Below are experts of layer 3 (counted from 0) of a mixture-of-experts language model. Rows are named gate (a neuron's input weights, with its number), up (a neuron's input weights, with its number) and show model dimensions 0-63. Each number is 50 + 12 x the weight over its row's rms, rounded and kept within 0 to 99.
Before each expert's rows: a language model's description of what the expert responds to. This comes from a sample of Wikipedia text that the model never trained on.

# expert 32
Description: Clause punctuation and copulas. Commas, table pipes, closing parentheses with comma or semicolon, periods, and is/was/while linking a name to its description.
gate0:36 64 57 30 51 76 75 77 62 57 56 36 55 56 60 41 55 39 50 29 53 54 60 38 61 52 34 26 44 54 50 59 54 50 39 58 60 57 56 41 55 49 55 71 50 38 61 35 54 42 36 34 73 46 35 77 53 53 56 46 53 66 25 73
up0:44 57 57 45 58 46 59 48 52 32 34 35 62 66 38 26 27 76 61 46 48 39 51 52 61 51 35 54 48 53 40 56 61 54 21 47 41 55 72 34 55 44 64 54 72 26 55 51 44 47 28 31 57 49 54 48 56 60 53 52 42 40 54 60

# expert 21
Description: Capitalized name starts. Capitalized first pieces of proper names after a space, comma or table bar, such as Mi(tty), Da(niel), Ro(vers), Con.
gate0:41 36 12 64 52 40 40 70 53 36 49 64 50 38 42 39 52 38 34 51 44 58 53 50 71 61 38 40 57 41 38 57 63 55 31 57 46 42 44 71 53 43 56 64 53 52 44 41 31 52 37 41 69 66 49 40 43 57 80 45 49 52 50 48
up0:46 46 84 39 61 46 66 42 30 39 45 31 37 63 69 66 46 60 64 48 36 44 49 29 27 55 55 64 55 58 72 54 28 56 53 63 50 66 46 38 36 54 31 35 47 53 53 57 66 40 47 57 43 38 48 59 61 52 26 56 53 38 60 45

# expert 12
Description: Name-ending word pieces. Final or inner pieces of personal, place and species names, such as Farra-h, Rob-in, Mohe-gan, Planete-s, and rare non-ASCII characters.
gate0:36 42 70 38 44 34 41 45 52 55 57 51 50 58 54 55 45 68 34 62 46 41 43 46 56 51 47 54 55 36 49 37 43 62 44 56 45 45 49 57 43 49 73 68 54 35 31 53 40 70 46 23 51 46 45 29 59 39 49 41 55 62 25 36
up0:28 57 43 47 58 27 30 51 51 52 71 62 71 36 43 50 39 64 33 63 56 43 46 50 50 58 43 46 69 29 47 33 43 43 55 58 50 38 31 59 43 51 54 61 61 53 46 52 60 67 36 44 58 42 33 37 75 53 52 39 47 65 52 32

# expert 50
Description: Capitalized name openings. First capital letter pieces of proper names, like Mu, S, K, Sh, St, starting persons, teams, places and titles.
gate0:62 54 68 49 50 54 29 56 52 36 44 42 52 41 35 76 61 42 39 72 43 64 50 53 67 38 50 56 49 21 72 59 47 54 55 58 47 54 47 52 45 52 46 39 46 21 43 49 49 44 51 50 51 39 39 32 46 52 32 56 40 76 21 50
up0:42 56 55 46 40 41 12 71 31 28 41 69 55 50 29 72 49 56 39 53 46 59 61 45 63 42 37 60 60 26 91 59 52 48 68 58 35 22 51 64 55 63 48 46 42 21 44 44 45 50 73 70 52 31 39 49 33 53 55 53 33 52 29 42

# expert 51
Description: Table cells and dashes. Pipes, dashes, zeros and small numbers inside sports-statistics tables, such as — | 0 | 0 rows, plus match scores.
gate0:64 52 79 49 32 55 60 66 56 56 52 42 53 52 46 31 62 66 60 43 70 42 30 49 52 46 44 30 65 43 46 53 47 47 68 30 48 43 52 39 58 63 69 55 64 45 49 49 45 60 69 42 44 52 49 45 60 48 45 58 58 69 69 51
up0:42 52 49 51 64 43 54 59 36 31 31 53 39 58 55 69 53 44 63 56 43 46 65 63 55 47 56 54 56 36 53 45 48 20 41 66 44 63 65 49 29 50 51 55 28 46 51 47 46 41 27 81 39 55 44 68 53 43 49 32 32 20 48 38

# expert 28
Description: Function words and ordinals. Prepositions, relative pronouns and sequence words in narrative prose, such as which, who, after, during, first, and following in "the following year".
gate0:69 33 58 70 67 32 35 50 64 50 61 37 37 39 59 35 49 46 64 52 40 26 66 77 66 62 45 32 49 44 37 53 37 54 73 38 44 52 65 66 44 50 27 43 53 55 43 57 45 45 50 45 62 39 43 39 47 50 55 49 49 69 45 73
up0:62 38 47 48 69 42 29 69 47 50 25 50 56 82 33 32 46 62 66 45 47 52 58 52 40 49 56 45 36 58 51 73 34 31 45 58 53 57 52 60 57 72 29 42 47 59 68 43 52 42 67 37 53 33 77 68 32 50 36 54 42 37 65 60

# expert 5
Description: Mid-word fragments. Short word pieces inside longer words, especially after st or le, as in st-at-us, st-at-utory, inst-it-ution, Li-n-colnshire.
gate0:56 34 42 70 52 57 64 55 51 47 50 61 30 40 32 44 35 76 60 42 66 70 51 39 47 53 62 58 43 45 43 61 43 38 34 58 36 64 53 55 50 49 71 50 67 39 29 38 42 37 85 44 39 30 56 69 68 59 53 61 45 54 52 47
up0:76 56 67 43 62 37 39 59 44 41 33 59 49 49 57 61 54 36 52 59 39 49 40 50 35 43 45 31 50 47 63 33 46 45 46 45 65 67 43 46 48 61 39 57 43 60 57 63 43 58 58 42 52 61 45 36 50 30 68 50 50 46 63 64

# expert 44
Description: Years and dates. Year and date numbers in infobox Born/Died lines and text, like 2024, 19, June, plus early and statistic numbers.
gate3:25 43 56 64 41 51 45 38 72 53 46 66 36 39 40 43 68 35 43 36 52 34 57 55 38 47 55 69 39 64 51 73 34 53 43 37 48 68 50 54 69 46 39 49 61 53 44 63 70 45 63 42 59 39 45 36 44 48 38 31 45 54 41 73
up3:51 52 50 49 72 45 64 34 54 57 54 57 37 58 61 36 43 36 58 37 46 49 63 59 39 58 63 53 54 58 61 66 24 59 40 52 47 57 59 59 67 57 67 36 48 53 32 54 49 47 53 46 60 56 61 69 53 59 58 37 40 67 56 47

# expert 53
Description: Determiners at sentence start. Function words opening sentences or noun phrases, mainly the, The, this, that, which, it, and paragraph line breaks.
gate0:45 38 36 29 66 74 63 65 41 47 46 57 40 60 57 28 46 55 42 44 34 55 45 50 38 56 57 67 36 48 37 53 48 36 45 91 49 46 44 49 51 26 38 58 27 35 60 47 54 38 68 36 48 63 51 44 36 44 65 47 40 46 54 50
up0:61 54 45 41 67 49 63 58 60 41 68 61 51 57 61 36 51 45 29 55 52 39 84 55 51 53 55 41 69 45 58 39 42 56 62 41 31 32 32 40 61 58 58 59 65 45 22 39 46 53 38 43 37 60 30 70 30 49 54 48 45 45 59 40

# expert 60
Description: Sentence-ending periods, er. Periods closing sentences or citation years, like 1962)., plus er inside names and words, such as Pi-er-ce, Engine-er-ing.
gate0:52 43 46 47 56 42 43 33 70 44 42 51 54 32 58 52 65 56 44 42 33 62 65 43 53 42 27 19 41 30 54 55 51 64 48 55 51 46 40 59 63 41 61 42 47 80 35 48 32 58 31 46 63 37 35 57 49 48 55 40 60 52 72 40
up0:55 37 22 40 46 45 56 45 64 55 49 50 54 45 46 50 49 40 50 28 51 48 58 44 39 43 21 34 44 28 45 35 65 41 53 50 50 47 29 38 63 54 63 48 37 55 34 39 37 63 55 43 65 29 46 62 55 55 59 62 51 57 67 49

# expert 15
Description: Early word fragments. Short consonant fragments at or near a word's start, especially capital R in names, such as Ritz, Rhodes, Red, referred.
gate0:49 50 57 31 57 59 32 54 51 40 38 41 60 64 53 53 64 48 60 48 55 53 55 58 32 44 54 60 33 45 29 71 49 41 52 46 36 52 35 59 61 44 60 30 41 57 37 55 59 66 44 38 48 29 61 46 59 44 37 50 61 49 44 33
up0:58 57 57 64 38 51 62 48 43 36 52 64 38 26 50 36 55 54 37 68 44 54 42 34 55 44 47 52 57 44 57 32 52 47 49 60 50 47 72 46 41 59 41 55 66 63 55 44 34 32 38 63 55 65 53 50 47 49 60 42 55 62 37 64

# expert 30
Description: Capitalized word starts. First piece of a capitalized word split into fragments, usually a name or title term, such as Te-resa, Ke-enesburg, Con-sul.
gate3:62 72 50 62 48 65 56 57 48 61 57 41 44 45 35 26 76 45 46 44 53 64 72 52 54 62 58 77 53 59 68 53 70 70 42 55 36 59 49 56 28 59 50 45 71 57 43 47 52 72 41 63 27 45 42 78 62 56 51 31 37 41 62 44
up3:37 38 50 39 56 39 36 67 80 30 47 71 55 52 62 41 55 40 72 45 34 42 17 53 50 57 41 52 49 33 29 49 44 53 59 51 57 35 44 73 61 46 50 57 40 47 53 44 64 40 73 27 61 81 52 25 33 41 48 78 50 49 45 55

# expert 57
Description: Adjective and noun endings. Suffixes like -ly, -ive, -ity, especially the ly ending Family in taxonomy boxes, plus words like new, family, large.
gate0:59 33 71 44 54 55 64 51 58 31 26 53 61 81 40 59 22 29 36 60 60 41 55 39 51 37 34 52 50 47 45 66 39 51 51 66 60 52 51 40 31 52 39 30 34 55 37 43 54 38 38 44 62 30 30 59 51 45 60 35 64 60 58 54
up0:37 46 30 73 33 40 37 55 45 38 63 48 47 45 35 41 57 65 48 41 54 61 40 40 39 63 55 57 60 45 41 34 49 52 48 47 29 56 38 39 55 38 47 61 65 44 49 63 42 45 76 41 47 54 63 65 46 36 31 57 35 48 54 55

# expert 8
Description: Latin-prefix word pieces. Early word pieces of Latinate words, especially imp, ex, x, mp, le, as in improved, impact, dexterous, excluded, degree.
gate0:60 37 50 40 23 53 42 57 50 56 51 48 55 46 61 15 26 44 51 56 55 70 56 59 48 40 54 31 37 33 72 51 45 64 48 77 40 46 53 59 46 74 62 39 36 41 42 52 50 41 54 47 63 58 45 36 41 36 38 53 40 55 63 49
up0:31 67 49 69 54 45 48 47 47 54 52 50 44 49 47 77 60 51 37 37 57 39 40 49 49 64 44 57 53 64 43 51 51 38 53 38 57 47 49 45 53 37 36 75 64 64 44 55 40 46 58 60 51 65 67 44 44 50 63 52 65 54 43 48

# expert 2
Description: Prepositions and date openers. Mostly " of" in fixed phrases like Round of 16, Date of birth, Register of; also sentence-initial On, In, and from.
gate0:36 46 36 37 38 47 40 49 35 47 46 31 57 50 40 48 52 69 64 49 45 28 49 51 61 55 57 47 49 61 55 43 73 64 62 42 36 37 38 71 62 53 47 39 40 58 66 47 75 47 50 72 71 54 58 50 46 37 40 42 39 64 47 47
up0:38 47 49 44 35 61 35 52 49 34 47 39 54 42 48 63 56 76 82 44 49 28 46 36 56 62 53 44 35 60 47 41 75 51 55 35 44 49 42 74 76 31 37 19 51 33 66 47 65 48 34 43 58 52 40 58 37 52 53 39 51 55 45 51

# expert 27
Description: Noun endings, headings. Whole nouns and noun-forming endings such as -ation, -vision, -view, area, career, government, often in headings or before of.
gate0:31 64 52 72 26 47 58 47 68 38 50 31 43 48 43 49 45 35 65 50 46 23 52 55 56 64 59 40 53 49 41 54 42 48 48 26 59 46 50 60 57 54 73 62 42 42 38 51 46 37 33 61 49 75 62 38 52 28 58 63 43 61 63 65
up0:58 41 57 34 68 48 58 51 43 40 51 65 59 45 75 55 52 46 68 49 37 52 60 59 55 49 48 53 42 45 41 53 55 50 60 53 48 59 26 33 53 47 50 67 77 75 66 42 37 56 66 38 76 52 35 54 49 74 53 59 68 44 60 63

# expert 26
Description: Word-start stems. Opening stems of common words after the, and, to or a, as in eventually, maintenance, mainstream, reserve, machinery.
gate0:67 54 76 50 48 50 48 55 36 45 76 22 61 43 54 60 49 40 48 37 62 45 35 60 47 59 46 48 51 27 34 68 39 52 42 75 50 78 30 70 36 41 42 24 38 57 44 55 54 47 54 66 41 57 50 57 39 47 57 37 56 49 59 49
up0:54 47 68 53 50 41 44 64 66 73 55 39 34 50 49 39 54 48 49 36 55 52 31 44 51 44 58 67 48 48 29 42 49 38 37 22 41 46 76 56 43 66 37 52 49 46 72 35 65 57 64 49 31 52 48 53 61 55 59 52 61 53 50 45

# expert 56
Description: Word endings and nouns. Closing pieces like er, ö in German names, ure, ov, plus whole nouns such as Town, member, record, goal, district.
gate0:49 43 37 28 44 44 62 62 64 55 59 30 47 60 42 55 59 30 43 44 49 47 60 46 74 30 58 42 74 59 76 56 42 52 51 58 57 24 46 37 67 44 59 62 63 48 56 45 51 61 47 74 57 53 43 44 58 59 29 60 53 34 66 41
up0:42 46 43 59 23 43 47 36 62 30 76 31 48 70 47 47 77 30 48 65 67 62 50 37 67 53 76 44 51 72 57 40 50 50 35 56 53 44 47 32 42 30 71 61 53 58 57 45 52 46 59 66 34 41 52 52 39 55 31 55 62 55 54 59

# expert 7
Description: Mid-word fragments. Short pieces inside a word, often the second piece after a capital, as in s-co-res, Rec-ru-iting, F-in-land, Foot-ball.
gate0:64 39 31 49 33 60 57 50 66 44 32 40 61 50 39 43 48 32 35 46 40 65 51 37 43 40 36 85 40 49 81 52 49 61 58 63 26 37 56 56 27 43 18 39 30 61 56 61 46 79 53 58 57 61 41 47 44 57 50 51 46 58 57 36
up0:46 47 61 31 38 60 38 50 39 52 42 53 50 44 58 58 56 46 66 41 62 41 51 55 54 65 75 29 47 45 34 39 50 60 40 34 53 49 56 46 70 53 68 77 59 26 36 52 41 23 70 37 42 42 50 63 59 41 39 38 42 47 30 49

# expert 31
Description: Word-final suffixes. Endings such as ed, es, us completing verbs and nouns, as in appoint-ed, impress-ed, P-ed-igree; also Born in infobox lines.
gate0:34 53 41 58 41 43 57 34 54 54 64 43 43 29 56 54 50 57 50 63 55 47 55 58 59 41 67 52 58 53 33 39 37 70 61 84 68 72 39 35 61 47 45 53 41 57 38 69 56 64 67 30 55 57 48 43 46 49 33 52 65 46 58 35
up0:92 54 40 37 58 64 47 37 67 24 27 53 99 39 38 40 51 43 41 44 37 60 49 41 51 52 54 41 56 55 55 43 41 48 49 16 23 54 58 41 42 52 48 60 56 46 40 39 51 45 50 80 35 72 45 56 51 43 52 44 50 42 46 59

# expert 33
Description: Lowercase word beginnings. Lowercase opening pieces of words after the, a, to, such as re(ach), f(lux), con, pro, st.
gate3:62 53 53 60 51 64 53 51 42 71 45 33 60 39 35 53 56 36 59 48 47 57 53 50 46 60 48 42 34 38 33 41 36 53 34 56 48 49 44 55 40 57 51 55 42 61 52 46 72 36 60 56 66 64 38 47 49 26 46 39 24 72 55 45
up3:65 48 50 60 46 52 48 45 42 51 49 39 52 38 42 63 38 47 70 30 55 49 50 62 46 41 30 37 35 49 42 31 41 26 53 47 60 54 51 63 42 53 50 55 38 77 59 59 67 44 67 41 69 77 44 43 43 33 28 43 48 57 65 28

# expert 42
Description: Year pieces, plural s. Year digits after an opening parenthesis or dash, such as (20-20) and –20, plus final s and y suffix pieces.
gate3:59 54 40 60 38 32 42 59 58 22 39 64 65 43 42 42 68 48 43 52 31 47 50 70 44 61 62 26 73 50 50 37 41 61 27 35 61 66 43 69 27 46 56 44 68 61 30 57 52 48 55 50 60 49 45 62 62 53 56 48 54 35 42 46
up3:45 47 35 47 55 66 46 57 49 64 44 34 57 56 64 64 36 48 63 67 58 47 50 40 54 55 39 77 36 26 46 52 45 30 66 63 44 32 59 37 56 60 43 54 50 27 60 31 40 47 39 64 39 56 54 27 38 37 59 49 29 59 41 55

# expert 39
Description: Mid-word pieces in names. Consonant pieces early in names and words, like r in André, Krishnachandran, d in drummer, driving, plus ex, per.
gate0:41 53 37 50 61 51 36 40 66 64 41 45 52 56 27 51 79 43 34 38 63 31 29 63 48 49 60 35 58 21 49 46 69 54 61 42 50 40 42 57 57 41 37 57 36 28 55 54 49 45 53 58 52 39 52 46 64 51 58 74 70 59 39 35
up0:57 44 54 45 46 57 55 50 61 53 40 37 52 48 41 49 63 68 30 47 60 31 41 48 53 59 44 47 63 30 51 54 52 37 65 39 53 24 40 48 40 34 75 51 46 46 60 47 30 32 40 52 44 41 56 41 54 46 43 49 53 28 34 43

# expert 24
Description: Year starts, led. Century pieces 19 and 18 at the start of years, opening quotes and parentheses, the verb led, and early word fragments.
gate0:46 57 47 59 59 51 56 59 58 57 30 47 36 35 41 65 46 46 51 71 49 49 68 49 50 45 49 80 63 69 62 45 57 53 38 69 46 53 54 56 53 47 59 44 37 46 46 51 39 72 30 51 56 28 33 49 54 36 44 59 26 46 36 31
up0:40 41 51 29 59 43 53 33 48 44 63 67 58 52 40 46 65 35 60 41 54 55 40 58 59 40 60 42 42 35 43 64 46 42 65 33 58 50 47 38 28 44 60 57 57 57 57 53 61 46 39 68 57 53 51 44 62 38 61 20 64 70 69 65

# expert 17
Description: Word-initial stems. First piece of a word after a space, often prefixes or stems like un-its, re-action, gr-aduate, remain-ing, inter-preter.
gate0:40 34 37 57 41 61 35 51 51 62 28 60 43 47 56 49 37 47 39 44 52 61 60 47 29 69 49 54 28 35 38 47 64 44 53 43 42 28 59 71 79 44 29 50 58 31 41 63 58 47 56 70 68 45 56 48 35 59 53 29 33 30 57 54
up0:50 61 56 68 78 24 53 45 45 46 60 59 49 65 37 49 59 53 68 64 62 39 37 42 68 55 46 40 76 54 66 52 37 51 44 57 54 64 57 52 22 59 59 36 46 39 53 53 48 49 46 45 28 48 45 53 56 33 46 67 69 56 53 61

# expert 6
Description: Line breaks, section endings. Line breaks ending list items or paragraphs, heading equals signs, and the word career in Senior career infobox headers.
gate0:37 66 75 57 44 63 50 52 58 46 36 76 56 59 30 57 45 35 51 41 71 65 43 40 40 48 36 35 35 49 81 27 34 40 52 57 54 46 45 65 50 64 56 51 55 52 36 34 46 51 42 37 63 56 74 51 44 55 61 35 50 59 64 54
up0:45 57 72 46 42 44 53 44 53 54 46 80 55 58 34 39 47 53 51 37 62 61 47 40 47 49 35 31 34 34 84 28 38 50 62 69 45 51 35 75 32 60 51 48 48 45 56 37 49 40 51 28 58 48 72 53 36 53 68 31 50 44 64 57

# expert 19
Description: Sentence-opening prepositions. Words starting a sentence or list item, especially In, On, After, At, Born before dates; also first pieces of names after list numbers.
gate0:53 65 50 53 40 48 61 50 46 26 32 50 53 37 60 58 52 70 59 53 46 48 40 27 39 64 44 51 78 54 46 17 46 29 19 63 30 61 54 50 54 70 67 44 50 52 50 47 62 57 63 51 43 63 46 63 58 58 60 45 39 41 67 39
up0:42 39 45 45 57 48 43 42 60 46 62 48 48 57 26 21 43 39 45 50 34 59 43 47 53 42 35 42 45 40 68 61 44 55 77 47 52 53 38 62 48 39 35 62 41 47 48 60 57 43 46 47 64 35 40 36 36 45 29 35 53 50 30 31

# expert 52
Description: Mid-word consonant pieces. Inner word pieces, often c, v and vo syllables, such as in-vo-ked, con-vo-y, residen-c-ies, ad-vi-ce.
gate3:55 42 51 38 49 64 72 58 36 69 48 41 51 35 46 64 43 44 51 69 29 46 45 34 45 43 38 46 49 55 60 43 50 40 37 68 44 49 75 56 31 58 50 11 35 28 57 33 49 60 61 34 31 59 76 59 53 44 58 62 92 44 40 62
up3:27 50 51 67 63 29 18 51 37 60 59 49 44 50 55 39 62 64 49 47 72 38 44 73 40 56 40 69 56 56 52 57 51 58 74 56 51 53 53 41 56 35 48 76 51 59 44 70 48 41 55 61 53 44 26 53 51 55 46 37 25 49 55 29

# expert 59
Description: Common noun/verb stems. Content-word stems after the or a, often followed by of or -ed, such as found-ation, member-s, collect-ed, number, idea.
gate3:43 60 53 49 27 73 28 62 61 39 49 49 54 68 44 45 57 54 46 51 38 70 48 64 49 62 49 60 39 47 61 76 41 62 46 50 36 59 38 52 34 45 49 69 73 55 61 55 57 39 68 56 49 74 29 61 52 54 34 49 49 32 62 57
up3:49 61 66 50 50 76 41 54 60 46 50 44 55 58 39 54 55 46 59 53 49 82 39 73 53 51 46 52 50 63 49 64 63 43 41 41 43 48 35 47 43 59 53 70 86 52 48 51 59 41 59 52 43 66 26 52 60 43 60 63 57 27 60 64

# expert 37
Description: Name-initial capitals. First letters or pieces of proper names after the, of or a comma, especially G as in Genoa, Greek, Greyhound, Gruffydd.
gate0:31 53 51 51 61 43 46 58 60 58 49 50 68 44 45 49 51 54 38 41 55 50 49 63 45 48 39 60 45 48 48 36 52 41 78 39 48 65 33 52 42 51 45 61 50 54 45 66 57 39 61 53 51 56 59 57 74 55 53 32 48 56 65 74
up0:54 65 47 44 60 65 59 63 69 39 33 59 48 61 50 58 58 63 51 54 62 49 35 38 49 53 56 53 64 53 48 72 71 45 49 55 53 48 48 43 55 55 59 46 47 42 50 38 60 63 67 77 43 59 43 44 42 59 53 62 46 45 55 36

# expert 22
Description: See also headings, inner fragments. The word See in "See also" section headings, plus short mid-word letter pieces like e, re, le inside names and words.
gate0:40 57 58 49 29 66 44 80 43 53 37 61 58 56 61 48 40 37 65 65 55 60 64 22 39 39 55 54 38 54 65 54 36 52 46 51 31 55 67 61 46 62 40 56 65 49 56 43 36 55 50 48 59 54 39 72 54 34 35 68 59 65 39 56
up0:42 44 56 32 60 34 59 18 72 47 60 37 31 57 30 46 57 64 31 40 53 45 42 62 42 50 43 49 53 60 27 55 62 52 39 55 50 46 34 43 43 39 68 42 51 44 41 55 69 48 65 60 32 59 59 35 49 61 57 43 48 32 57 44

# expert 61
Description: Word stems and endings. Second halves of common words and whole content words, as in d-ating, Th-ous-ands, coal-ition, sing-er, government, building, design.
gate0:37 41 45 48 53 54 39 40 58 65 33 42 57 36 71 40 47 84 34 46 42 36 63 41 44 51 38 41 73 64 32 45 46 60 63 64 25 40 59 30 22 46 62 45 47 49 53 65 36 45 33 53 44 58 67 67 38 49 50 54 62 32 85 56
up0:45 43 35 32 60 62 54 37 57 50 45 63 38 55 66 51 59 62 45 47 43 48 51 43 37 49 47 51 72 62 41 50 44 55 53 40 37 54 59 32 26 56 55 49 72 53 36 68 33 45 40 41 52 62 41 60 28 48 34 50 62 47 79 55